Below are experts of layer 7 (counted from 0) of a mixture-of-experts language model. Rows are named up (a neuron's input weights, with its number) and show model dimensions 0-79. Each number is 128 + 24 x the weight over its row's rms, rounded and kept within 0 to 255. Numbers have three digits each.
Before each expert's rows: a language model's description of what the expert responds to. This comes from a sample of Wikipedia text that the model never trained on.

# expert 44
What it handles: And, or, of and commas joining parts of organization names or lists, such as Texas and Pacific Railway.
up0:150121119132132146133130122129121108092117103129157113137125122162130114118110156114135110174133102094166153136176144139134165163153127160132125091098127123098156178144080101113144115140137135105161108181104144077114142120163158160101120104
up1:121166120079164126137109173130150118127149101139108104118124146142104139102135149130159141125113204081099100140121136095132139071148158125176123100143105174093096143134119129110192170175154135095100151143113155129138088119123155162099131106
up2:133157128140107130110131110106090110114070137129155132098159100153086130117160134101172128076098091116134120125108110165135127197147105172139124109091125145119131183154137115146140102128104088160190109148119158122142100116126167126107113096
up3:117158137151137145124143140131144100145148101132117166119063127125154148129114111121153123129138137101125127117133168084112078102134101162189094126170164101149115163152146144142140149157097143119116128134122135122147142142124128145092135124
up4:131128152105157143129145135110150138152159073138158109160150115074105160146141101086113115128096104157151178154090133162096102118123118115171131124064079118102150164126132115145135119103133148129158121122124141118159112114174137123160121078
up5:113151145079119121163139111120151099107127090167131113126103122130108100102144164134154148125122127142084125136106103151120180096174149154139106145111134111158117134103105166141147090097146087079137119101140142152114152109154096160153106146
up6:144127142113101153114134202134133116162125125157168140135078111111106134134105130129153160138121116123095143123114083116123094164092088129137152156130128107119175097135128111092126146140157128137122164113159123142162163108148088136136124137
up7:123153132125155131145109153141114140134072104126122109136115146090119151096144106138145163146133171117084097117110125124132184080123198122163136109138082149107118158123115095139112167150143136106098160121103146163165127116125120174154112145
up8:134094168141115136108144108123104164143177129152152128143097173134120115163141117110137165119158087148126116138115122110084127133118114087131078149128113075115122135105126183112118132165126132098149096098104096158138141145174126111140085170
up9:085107135131125129107126111136183130091114139085138113144124150116148112132134165143108139146155102158142118162184093136135118118137144156150120079142171114131122114142124116080146121125117094144098161117116096134124141106134108121121126149
up10:118117112156091113121140114113144114118143122136106110132093137088178142189136106135114141118090078139121069129110146102064106133132122089138151162144136101147097120087154163140149128139153134119127152103109092130156132164101120105115096166
up11:132091129128126104134107134121124119155174149184110097135073112162135110154105086147114164140115111142127115146118135115127119142107156139130083143136115104158112157140111135135144104112175093156128151113107101129175139177111138100159128196

# expert 19
What it handles: Digits, decimal points, currency prefixes and spelled-out number pieces in amounts and measurements, such as US$, thousand, million, 4 m.
up0:122135121117141102131132150130135107125121136124160137158135098119167116137123104112115095100122119108115162111090071110144166138127166098137138173112090142117116131101079077138137032129133111123109116139109073110135136155150096094136151089
up1:110152126134125113147118134138127149141122099142141102129128157167145212136115116113144102146113147169151123152138087138167130084148117112162109105106115173150118140144166144124125130135089143089162112154126137145130117128149128103125136125
up2:092121157113090129113119120116121135126083141143085092135089120110127110130146112131085082124141145151115148163119104193184127109146131112137114108120143070162132165114126143154082103121098094127122105122106144149168130099115098137143129168
up3:154142166122118103129165102141075161121096114153139128139097077118142147103150134136102127100162089092116146148111086167120145146128125127104149142161104114134118160106153168099148116160097132160133130130129089125110076121144122156176130120
up4:111145098126127079139151153118140143159115154144123122120136106105103116156108151086125130125117136101122099137145147159140118127115103123080125144118150128112123118197169158149140144088132101132143103119152086099122101162106143115094160147
up5:135153094115088101114158101114093102125142162112104131156134117074148115120100118154126113109118097148142142077104136115146129108094138108122104143141150168171147148116097110172132130124121148132128122119138109105089159115147124159132167147
up6:108169122147135148104121124120139149132085104133111102163116163156157169128131116090154096141127140110135163113154082116136142097133125147070123140122114164133159141155138143141155115155130146156158131111120176095100128112149139140116155137
up7:142084127131146149154143096144101084102133112161163096155151145106165115167147123098144139101140112142136107088112138136104134172108097097164125130188105106131117148117130164134135117129114151122136107135092138121116144124162138174141119135
up8:083157130144149095145120091114126102130136139147148142138107156084146096131167138129164154081082127183133152103173158158095114161125101146180155162145162140148108131126110113127094137133187134141129109137136109163129131131141113143127110153
up9:138139119101136124186156172135144107115132146070136151111141102093100140119112139146118120126151117098159074110090163096105126140115132138127148097152141125119133145128051112097146162120126089154121102152106151147110122118071114149121149155
up10:115143114185118131119105150116120125151123092128135133149209154135159152136130131136163129135098146132124111144123144111098157139119145164178163126047109118165111125118125113115122125131106106133126088135138161144151152127135117100100094122
up11:179159104150085117086090156118110122115123145133125105110082132108120186126133160150132115138125148138107109130146139136094112162114100152158138131086104138137059102170100148144159157132147128138137129132131107114141095134132106151091119147

# expert 50
What it handles: Hyphens, dashes and apostrophes joining words, such as D.C.-based, French-Belgian, Liberal–Progressive, possessive 's, and ampersands.
up0:153151079127166128157103141145106106101170135155149127174136139143116115102135117094137131130106175124119063157122131131095107099081124140146154130135154156115144099111126111148139097172120143135101127120146150088128120138136108092158150171
up1:110141144116119162127105166111128120153142115175159111120107145109103136116125131158109143143119115133119116101118107138130137117133107134152102121118096103148148131123157132161143110137151104133136127135121164098114086075166107110156131137
up2:085161156110114117144134119136144130109102115105123139134085148099156107119130168088167091082124143100157130127091100137096158169112150134151138076129099129102153154133117150141134116115111148139127132173089128129129142108092125142103182091
up3:164105118129173123165130130113145165124149132115086139154124099122076094139157108169146189059160123154162145101104144125119111170099130090136145101102128131123135137122111130129157155115146071122172109149134141139105106119092130115089116134
up4:107069156112121125111126093127103145129101094124111086095165135116173127162126135178132156151111155160109145132100110125159172121124142165134099117118138093171132105148089130081154162123121110126079161120161150104103117134161126117160151142
up5:125118148117097111104141126125144106081134107077122099132113139179098126088115133118149122112127076118097136124095147127138116094154123150128153134151140137142145131129177118137148115114102152126144083107141107109128140152138165137120130090
up6:165135155130135107128118119124126113181095136169127130119158143141097192128129125153079106093118127158177157075100160109133113176136130134149154120124127122118151121097108101134118108167142128131183166158099163173114113142118072150106149093
up7:141134134140128116133179115144143109109120107146133110124097144155185152129113101143111127159118151090178120130141139131153102117151170091130131120127152113168138121096151180124124145130140116142143152139150127104163122133157149166103169147
up8:103121138155130119119102095140084115143128132196103142161157128073118165150132108113134104133101127103137142164126142118153145090098148131124157121147115155107162124121085104101106137153143108163134128138101106141136122120138070149119103100
up9:084164175159133132145111125147133091101144159146106159153134137134116142085117108113129119106153188110065087140139166135129127111125179141132137141122135148174155116130129165107110131172139127104128141134111133098118139126129125167141132116
up10:150208144152136102122146140124109104122133147118114146112129128116098155106118133151082137107083116142120140107107137150158094121124085117149115143103138162092134123115116135114076102119140148095141101102149148139140125157080132134143127111
up11:123128160121120118137121112133145150099143157144116131163137149133102089093127118127142203097162114166089108147113154136112145117154168113139144134145136127153099153131137136135135143186091113135131113151146128109139149160125143163158155122

# expert 3
What it handles: Bullet dashes and field names in infobox lists like Kingdom, Family, Born, Location, Country, Coordinates, mostly before a colon.
up0:108132145154119128137156100124157138117142142119094137142076157107122150139099140149128107125113135154111128085137110137134108138163139159099127153169120127137139159149094099103130126135141116160110152163151120108176145154132117150135158141
up1:096136097137109095154124171115153117164141108141098124124098122147131093118120128145080093125127124142131190107129133139109112119131186112156131098151087128116115090088118132137150153162137165092118076094160160158104127119111118114144125105
up2:165114136116117117096093129142122123106125170077101112139180132148134100108103143148121167122115139092130175125134097158168127111159141171124097120132074152136157125160154098125123142129121128098111162145095160109137129105122152085101146136
up3:170119149144172164120198124142125138127137115116130156149108146144108150122135161125128159137118153142146122133108147117131141113120121103147116140162172098163181133123143084135126164098123131154120129112127125112143124086141129120142171145
up4:123161144112078139137135130144102113101118144122120161113156095128132146094122137130145111096120163076133144137128109123152113150124118124133132174130160131114103188165102100123154144130138125153056143129128122156121122123106118185144119152
up5:112148105125149182182142125131116091114142165149145086136132102141132127135120111133132120161179154135120118116136082130148109127155100147113161108186084126107135141131164104159136093156100124130072101096136121128160131110140141132068124133
up6:131135131125102085139089134109104154128151138153155109156139099153154120117146149094085145145142112167124149124109146157145127124150084163149079144119121161149095114143135132095106157152110096105094154121142111107109087130115132093111139158
up7:162130177119112091116103145123131132148148083133136127142108151108150114126099100151105090121119109207126157105116068148122143148178093085133108150067115120085117159122103107124127129148121132143099083085090125138134153113140114082090114119
up8:143130139141119137132113133120124158120119143098144148134081095138138113122102140156090140097152158129107105106143165111104088148136127091088120092084133157075143106151172095117146110092122174126071134162121086118166156148120155139084117144
up9:085162132106070128134183110133142114118130173103150150111140138140146125100101156109161087111121153128133133113130134144127164117098140134112198117136136102115143166143109141169127142122126126160090142125121122176156112114134131134164146153
up10:128130153114093163136122133121100106151158135127137147125129142103127144107137122143122118100161094150141124121133087159177134116109090112116121163106167095142153094146161148122146101129115104136147125097147112132115140130108113153127149135
up11:131096151129114132129128084122109107147155108106115145114112162118126147151115109118117096115162120114178143135127127135131184114114143110136092082153144077114131140131134148133099096110123141173169118171107117092131134131148103156140113148

# expert 22
What it handles: Punctuation after author names in bibliography entries, such as the parenthesis before years, and sentence openers like In, He, wrote, According.
up0:130089070142192123133115113153165094115119160105127118141122112156092111118137124116141143125141119130118140143098154132099174160128154142127113125152119110066116122118150203129160110117079119153133120117098134120111118138117144130128130120
up1:097154148134130137139139129152150116173091114084111093110130126118122101109115111127138112145129123149142132153131145099123090134125126072076157143134133143128111151178138104169107120123096106114155100120144096150151109101074133112086113115
up2:078158157126131132168162131161150147159107115118103125080169141122072117150158132120113131118125115117113156086145126088128123125154149159111134138123148088121160109140105179136139138105080113139154112132147089152142089099130132140147113126
up3:150141186139122131136124123121133095110107143147096120146164142178165096114123144101141125126115131129128131105086104135080118162118134094158122117143090133106139123138130096130159171153104128131126104166137119101100069139134154155109144094
up4:141147140127118136175108148137061146123126128098143157162144128111078130120173101130149107140105129124127120134153123130132081131104090145145145167142059149091181147100152124173093147134153114131147101089127107163117144113109120148155088132
up5:128108093122127118180092141131091148093135118115142118121150130096157121120149143089112131096097099118070103140140163143140145096171137160116149101128129101093163140117156135119140074135120128141115170144128113130145154100120133133167132126
up6:158144143182134071129139091121164121129112114108169103098143087088128097144141083066138130100128114139155104099120140173150153130132108118112125104139136126141144161112147152115160109094162090120131114124094132099148118115139115137110115141
up7:102095096149083127121138098102122151103118095173117142128151135150151091146143143082137091159118136116163165109160120126146089145121141130128126137086126137127164126146123123139168179098132111083130129108085139123128118113103147127085144139
up8:082174143149113142110094140113163103092172136117141138145104135144108121129103161114103133172135120146167129137110129124118060116091144113174143151088104112122098141114184149118136130148106139161145114116135153113115131134110124118091162132
up9:157128116133123129149134140151101098146114106119128115153128135125150107158078123143114170124119119105106116107083129106087141125131145127101141142132157112131107134129097132165095100125140125090139158117127122170140147132137171141150143134
up10:140153166100084110126114167147095142116138117113141117129134119156088083120160123106158099150100124115108138147114133151125127132099063114153167138118110131132131149116138123141114176147127131149122088145159117089143138109122120134194120139
up11:137117090114147112110142151149105106126121099140133107077142109159139117161132121137117129141115121128123112135134167131074164162111069140145139166120150119147088114177117127122165105131145164101130172120079111132114100157124151122109115141

# expert 56
What it handles: Final pieces of words before punctuation or a suffix, such as l(ost), again, furthermore, however, stead(ily).
up0:118128115125150119121111073144101167123175163152090144142118121127115084183144147111099107102127149108164130160115123122127104162139149157144139092142135099131118111147126144115159132120136102174101121168113114172136115162106071122092133156
up1:125103102156127144104124134149101119141124125141111105101135143144128121137131143085135105160123131093105112106117154131105131207122177148106110134131136129151162119139114124151144141168095104105126116165122167089143128169104128120055180106
up2:085137116138147136089165118130154080121160115151147100121117165149125129118146118125154111130140109095102140140133144084117116180097143180139137125163105131155137110103090152141138072096117176124143114115136126094097126103126106089134108150
up3:169104124100115128110128166120111127123138084162148118124111140087088121104098101133127116129059132093093093154127134131128108165116126135127118129105064149146134159162081103125108116094133155081104153127127148135109099131117135123102113142
up4:167102083135127148161115153112131135119174113180110145123114110105134147129126133151114131165095061088124095133154100137110140140153097108131097131123078127174128157132139110103121090129109143130124170129148152084095170105090132118102121150
up5:148173166129113126133120112136122115149098121136136104167085155130166139106125104121156120089117107149149079099144143134122123175140096070124129136118076127152107095165133088148173130092141113135099163126171110147176130154123156109117086082
up6:134096118136142122085150123123099141165140133168113116114104115143156093129127115146126097146149153122168168081117124172090151161145128116128119084130103121105141141122121127143139085109114127088102081125082113107152134086098173125157181129
up7:132140078118118127163146143119153062116137099106127122101122125095169156156114146148122121121060114133146122115149095185144093165081131138163104146118104128130105154116084127145130133106140099119138118096100134145146106131117139137145141131
up8:151077101138156104109132123142144132114181167125103136150108106114132129156116139174110137113139113116130105113139111134151146122145097156113137152173144115120174172131152120091123153109144133139162201130124083130104170083138144141112146168
up9:096123124126108150127170138132192107096153182129120147102130129082082132111147137113126109133144149156138107140105180117099121122105136109100110111130146114172107159115093135160185108129163170137114121097144119115105138151112152142157184159
up10:128157118130137092184152125134142102121146174136128128155124105124145132133108153123135147164136127101126119126102121080107151155185109126125114142153148127105144170141118128137147112128143152093162104096121123114160108106148116119148145123
up11:095158107144114162110123089122132167115104102108087139077127150099144128104106147152147118113145143137106139167124104166166093111128124141135161101127128126174119129143147141138139101152108191151110116125162110145121144145100138119132141140

# expert 14
What it handles: Verb stems just before an -ing, -ed or -es suffix, such as seek(ing), fail(ed), produc(ed), escap(ing).
up0:167128089117130133130157131124107120153094073110121117095142104170120162154133140139144147179084092132136143146137137118112120127100114155161140142143130136135144141089075115137151064120120127173142118115135138090163134123132147117100131109
up1:177124118158130131163102098134171138143112144134112153165122140108123096096111134108119088110087121125107114133170140114159109203167137106137120067137097166128118129134119126077117106139167127138156143115107111130102124137155144100138118157
up2:151143103107148098175177109138123122132131138159151054090156128118141134133122140161135151150114182147183138103146162134091105134111120138076111109108093102130161121139109093135154135122156135145106117122116102109140155118115161125108136074
up3:115166104126139130170151131104141118140170157079107124123129109136096132151142134101133140180144128112150099130111138161061078143163128133133139111116172133091160084137124076135160126142150117147151094142122094106120155118140107125114105111
up4:156143121132105078141100145141165111151131124156096112118130152083152116125147091104140151107150118150103107104107124136176132112114159103103145100108114104141098121161134116161149135129136112106121122142094154095142124157146129106177089117
up5:107096098129098108130129126099167121159150145178168153131066102109132140146139111165146170141114114130131115115115117133167126095149165127156130111140139113128093158146091156072141111143121104096156129083164146112127113090166058089096116156
up6:147125152123130167122068116124156151112173119171093130182133138097122141067110154156119145113136164147146125107137103133110138144161141114110122136136134110140119159135121138119135098104121099143168138129121142164121106114115175097076121111
up7:088186144122144125137116103118124102079129158122106141155135171131077110085142143130119144154094121104121111147076136110116168076138173072135164113103132115121150083108138092159100131096126122135121163108127157139143168144181130103144100111
up8:111145099116136089140166105193112074123088146148140119135116103141126131119149131142159113135159126124073124118132171144106145136103124087132155105150182104165151139145109117143131160097087148133116131135082148108136152153119102130149127132
up9:178146156104112085140120117134079132162176116160120066125144065145101108140104137118101124137082134077143143145177112181124127126131104087104067100138147144098165127125133092106155086125070118128092105108145132098124133137159158130144105092
up10:136109173137140144163110087145123114099111167091093152085174146125110073134139126065138101117104153160138131146139146124099129110142114166130114121161117127107133129116119117137149131099117169140168160108132118119150147151114155136122162161
up11:146113175100103090108138107107149107131137141145120120114155160138162133130120111142119132132130170139113128113123121113179109134134124140146090117126118142123115158149165112119101157093122104131098154164101107115092149150109094130129156074

# expert 36
What it handles: Occupation and role words in biographies, such as politician, player, teach-er, and the longitude degrees after N in coordinate lines.
up0:133105168109162105120168095145113116080108113109132100134143131173109085106145099149154111134137150142160146161159116138087075118122121118077129107120141118134142114147130150143132179086168151115099155117116128175106121088135136160161136111
up1:152113137121103127143127110121115142169132136173109144139123135113146138138112111080117083091088128132155121114145090103181127096110130108123140148084131123133114145112119111132137131095091112136131136147129062092104124161081136123086156149
up2:102166103161117118088122132117149112162111147156125104095135154124131159167132126172144097169112134171080139107090166109115103134130175106143155123101126106127177159098108128132162139119119174142134135140129166085114159157154115128138140101
up3:151119097164120102140150094111135081142102131135117118133114091132149122130139112108134153112162102133134135110164154122157108119130082153137104123112135125178156129151113133164100127167123140171132098114125097145148154181120124141163125132
up4:152125107101141109138162170116120117086075073112142103110108131165099124135126088107158136140117163124157122131135139172102156125109130180089115118126120164108132108165110132124162166122121070106121151138129126130124113127131132132168092141
up5:129109123145124094126125111119111149116077128146110136121117115128143131168128121154162135143137078174156124122099120145160118097112106087086132127160153188140106100097133120160164139123123138136129121166127105146173143096122106140081150133
up6:148112149140120099142113128142156115126108170149120124129158151133167089124128144076090118120119118117162142162162132134173108129113119083112115131105086110131134138142154130159129115123143140141132146136119089106101121124101153111070146133
up7:149088151110142153154184139122141146106137108153113152158082126159142107129134136149146165169142117147166104100124112181119076116152129144124148154125119174119145088139114126132156141135167141116179117118138127144136161117124129122174164125
up8:160113134142116124121093162113141123127129111123130110171173113086133147068100125080106139098137107104079139170117128107143135115154150108158145124141119099117107143154142102146136091173085141084140143128104139146156125128139179122166112161
up9:106096157149130105139113090137196117072146156111118135120111153139110089118100104155158078123151108146136128093166157111129150114105120101141099132151125113156170156148165142127134174092130144132086115137112098115150126096128109144105109145
up10:188172105120152133113116130132061145121112070149112087118090115126113106156129156127132132142093135136110141127155126133085106105160154147110149109141126169117131117136094127175109154154133125103169130138114181164095105139114110122184102114
up11:118136085154115149136150142094146111165127156134144137100155120099118123141106144152081147150110155133105127166193094107134067110124111156148097141139119078156114111103142094157129143145112105110104180094135152114093144156121129112156124141

# expert 20
What it handles: Pronouns, determiners, not and common verbs in plot or biographical prose, such as his, her, felt, did not; also Who's.
up0:152106131117138120121081102135111171109099125096084082129155145134151087127152156134103116115114130136132171143136091158131139162137137143134133141112135176137123159142118129142171156085103124161114109097162152137138121116094110104109081183
up1:146125099112169165101159128102146116131143141093131158123117139131134154094150110097160136131110185128139144055119146130090129155132176154160108094078137101133137131151125133134142100099094143154094121168141101119127129139133113134151107139
up2:145138123109109143144125139118134095140163108122135136108100145140118174147154138142150096143134089137114125145127155126175159123077092142113121148164093115155135091114087099082148161142181158091120074170131179079118132144162098146124163131
up3:119108131130089136132141078146133097106142111102126147115130151110126122139130122145128104132138185108130096158127137139132181095104164144127112143141133110143141147130121117134154165136171161143132125090103128093150111156119085175090135179
up4:111113164125091134103135121124161118099135103103113127152090144096105176176118146135076091187164105099136118156134122139106153068123111163104126108083102142118161124097134125110122152146147092123100129115160124102113135103140096128086148143
up5:115150105112165142123119159130115125101108128115121136141123148128150140155116142127154109110147083117144147115137137139128087141151116165135077124084136153088130136121156123117145131115134104105163130135124170080132117121154096100142055083
up6:123137144124098137110114135149096121137159132109151154098102147108158124163122151136083122140156159102132104102166139085123111136096109138133126157082169101116121173118144171074148169130150128124145107143090161121157128146130144156127080120
up7:112106140089116135131105122140102137094139159156151072114113144140091116141124126110149110114112117100122122122122128173201127131139129159154154165180127112149078139148124121099115173121122110142116100134205134124114129170160139107162116117
up8:150148169130151128154169155146144127135118118109131136129137143118123155138115104105150165108164140099158118132103116139145179124126106085101136075170108113129139099105101125180147138128111129106134111141136128107182149100110081153125112153
up9:127121168106108147179170127101139138115106107176139105169159142129115130106118120139116147099111093149124131117097137127077071159188135160131103126143102091104108121139162142094120112121123129122162129142098134115106158136148165109131125083
up10:147105116107121147098151125183160109126092114116105123127103158129132131072132116098141105121111118114175108146183112120112161135106132142145115106096117146162158146156130125138129133114108145143127078127107057150130118159141112184091162146
up11:173134116124123141114112129142133133121103096112122105162110166114126148127138153122124145108153098135149121126123116138110058120107127094154156153102164144115095160151129149165154108166107099135158117133114174139144091137119140164118188127

# expert 53
What it handles: First pieces of species epithets in taxonomic lists, like ru-fifemur and f-uscicornis, plus digits and separators in coordinates, scores and tables.
up0:174117109130148138095107114134114131128133104116122109114137098144152132145147098120112164130125130112119123130102116123120194133165118159144135086128125116085114092113135161108126117073160111099130147145115101135137119084098108129157094158
up1:147115121106190120146081085127102138142115167126114151121127137130104125117144105142132118096171122113109131163155117139144115144164096132114100097137118145103175104121097150101105133154138116131112145127167083172132129167105168140179108154
up2:150150127139090110117118081120114157158135102147116144084162132096128118099127100117129122108132152085105097110129148120144138103145091104126094115069142104149084126117153171130157169146128135141105165159143131089141067141106102149138128068
up3:104131100113115114136143176142103114119107112124104128170094093151126154132136142154151187142108122126169122151139139112144171169141098132074159109129081105132113162151125125107114101114164154128117132118136132103131171161111187077113152091
up4:145122104148142128120083134149144121088159137123105109108128094136142161098125131145122164121150130098141090129101098114131175095131099092136112099155130137103129124155141102132130126143165122127120131110120125164084127136107137115092100114
up5:143142085131113131120156160135163130147110126146149115104096129133133114136138106111140104155061125140129145155062110136108158130120107114131150143101149116132181089131138126163152117100135116115159146145129193127142099134141095125078106130
up6:099184142133143130121143121130131175129102136110166127105104123141143108119125176135139141109139140131164100099144107097140112106105108120093167102073056119118078134116121098122125130136125103151178130138139128148108162141103149090130155158
up7:105109162154167126118126117119119173164114148136124157110184108138113098109156120120120131156106093134122083171156116151131165133147107106110093157133142154154112126126113142160125151146137133129111139144155133165144182128133134117092144149
up8:111101132111150118144129161120164156141139162137081163099173091123097159132180105144150140105110102178160181123173132150153111159147092139082092155119101167110141125093132116135094131127110109140119143111118106097128115105159082095124135122
up9:146121106128147094119142181128147086128112129133154137140117104140123128134152108136175102130131105165102127141086112131112092180148110137078102081146113086147142090126085138166104148094147098090102164110130133103125108179093119126146108125
up10:099123107153097133119122167152124083133099118146145060159109151152152101123097140105120155104100142156122118123121164097109118127120166153120094131134131133136147160139103067128153111155132129114143135095102126115143138146116142074123156157
up11:131135118143132111148104118151056112138118083152108112106127135120154108150108127128113114118126120113167165140148093174105128130120077161151145119110151165145121130133093152160167130090087132146133125169133147177150134130147161129146128120

# expert 31
What it handles: Final suffix pieces ending words, often before punctuation or in infobox values, such as -al, -ate, -ic, -ing, -ology, -ity.
up0:107155121159108141112082121120137171145164113093119140137125115112148114119151110129122134133133147132081143115119111132181154097175140085144165134117135096133094148170106106101065139146156138144099143154112132154114125122107088135098079157
up1:115158119136088128101119127133161155146070147136073144149116140128119097156096114169139106131099124179140129149151104165159142116109169119132092149105099169119105142124163131124128121138145113153096112122105140119100099126151093087149155101
up2:169134150100123117198116103141086107126138132109089137105106113159133154117160159101128114105142137142163123102124127092089123140112127118144147097098160100106112129115100131118178111117087099116122127178149093150124150126118158129080133121
up3:135130159112173144105129149112149122133141125095174132120137120143128115119151121134111145165147143087099120098087166160140148132138118100111120132130108128135131125119146087172119111126123115106178095161082108151183118149110146167111121148
up4:151104123090118164049107125112188113139122113184134159137101154103137104143133123122124112131116111145168132074124129136095120108137108103093116124118140143104127161150109127136157123088164104139146147106164087131145136112122137111146098131
up5:074117138112090125112092149117129171168137125114122136093159133116102141151080134122103104153104105092111181162143155125095109134124127112114097152125113184171143151139120133116120126100089118118129139129109166102150132126126131133150137088
up6:137135082121140164146104155109148145112129149116164136134151120122161121114158083150107154110126094166091124076109151148122150109131146131152127148093104109140116131154137132133104156127149099125088101123133114140131098156103118143135088166
up7:159115155135089162127155120131081123153135140088164134157101131128126135136122144147119139176110079129172152095145123133126108150135111099123141119170110119115122127150159132152142152094136117113112096116149084098171102141155123117135110127
up8:129113146139089157159170136134093150107149142141138126113079136131160156095116106110095118087145077141152136123150128130091111134120122130161097159187082081133115119159157184144112133125134132115133145134146099152173145138131154110110149132
up9:161150147122104144126102149114152126116084054119122067145137155107126119109108194099123145138071132118115147152148106080144122107144142153152129122104148162119106166153128132121133154165121105107113125122127114124077129119139085112125122123
up10:108144137134106118119114119136140131150146119120122119095176146132162132121119095139111109148120134135114118115091124119126115092140139063149139132106148141109071093147123128132110070104121115109103097138108137111115148149132113140151150096
up11:150106145115112133089181078132126163167103104111121137112130154121146135131158118135142121105162137163167121113093133113097121144134133113131100118183141104122137112152129197143129143127147111134112103132102126143113105101101159124085120159

# expert 8
What it handles: First pieces of nouns, often Latinate, after an article or possessive, such as cons(ul), exp(edition), fel(ony), comp.
up0:172131079117134095145131108129103153149118100138104098138143083073133160133145110090090096105117106128115151117175102151138121135099146102123133130092139140159166167135143139165138143157065144118130118114115119107164089124137145126138116135
up1:104117109171130126123065136121120136133158074123159081113118107107117158162112105137117134154134105146141139121084128092155114110121168147125060124118172129156131102132121127161145131130128081119076105154127127141168157155111160121135112093
up2:090126164137120140111118128116122125109144187135129135137159118126155129081125145178124137153131102149151090130142124104149128120164115167155104099111137125155135126150108141078140145139130138104171149136090164128147117125102130119098149148
up3:157151165153141152187080116126126110094071141148110160143072110150114113151113134138173089109125115099139106165183152138136149138124104135142102125170158164108130065129138151124148063095147093142098157130145108101132150128121130133125107153
up4:162135150150112111149109100132127172089104133164077107155140135145153183151118100140104133102127117155147157105151108150160140117169127102171074075121128183139162138154141140088159100114089141184142145094185097126120143114132118120161132157
up5:134087123105117121147157129120140125145115145123093105110150134148125142074075147171101164147137117089089124162144098116150126100136132119155124146104127087147107109116171154089127148172137092136141152151131094113160095161113140104106150135
up6:143111113153120115134119106107151124123138101090116122083131146107149127115127110143116157072106073132098118134138091147101110153132155141171160104120123111088131152097121141078142119135120153166180157102146108132135121161125083115125137133
up7:150147122085109080138132151108140074088159139086090121135120143165107165130108135163150119166096126121128143086098122152125154093124132126107133123138138088146121135090107070126156150131136136090153117100153141090148137143122100127131142139
up8:092110180166119114117150133135127115146099096172116159136165135104124161154150119117145097132119103127148114150146134092098138146121132122102104139144101143121140175093101101170141141130136115133124086157056114145155123089130117139139063092
up9:105092095113101090111101098121098146112128145140158120130095120157151118093133146128151143133136155156086123108127136121147120125087133103122170109090111129098108124151114090144099123156151140121146118143106151124131147192102126115085160122
up10:135160183145128098131103117134106144126164146181107179139169139109136114123159127137119163137093106140153083106130154153126075143116126122140116139114140115155125148124139118137078112136172144110101184075147087148184098117101116144156156132
up11:102153103149136094155145145117123077129144114162150127111125133098136115180154102140149143140119109133080155127107126127132110127134149131092116116121115112146151135096133127101106123077160118131123131116115100130126136117149086119164115115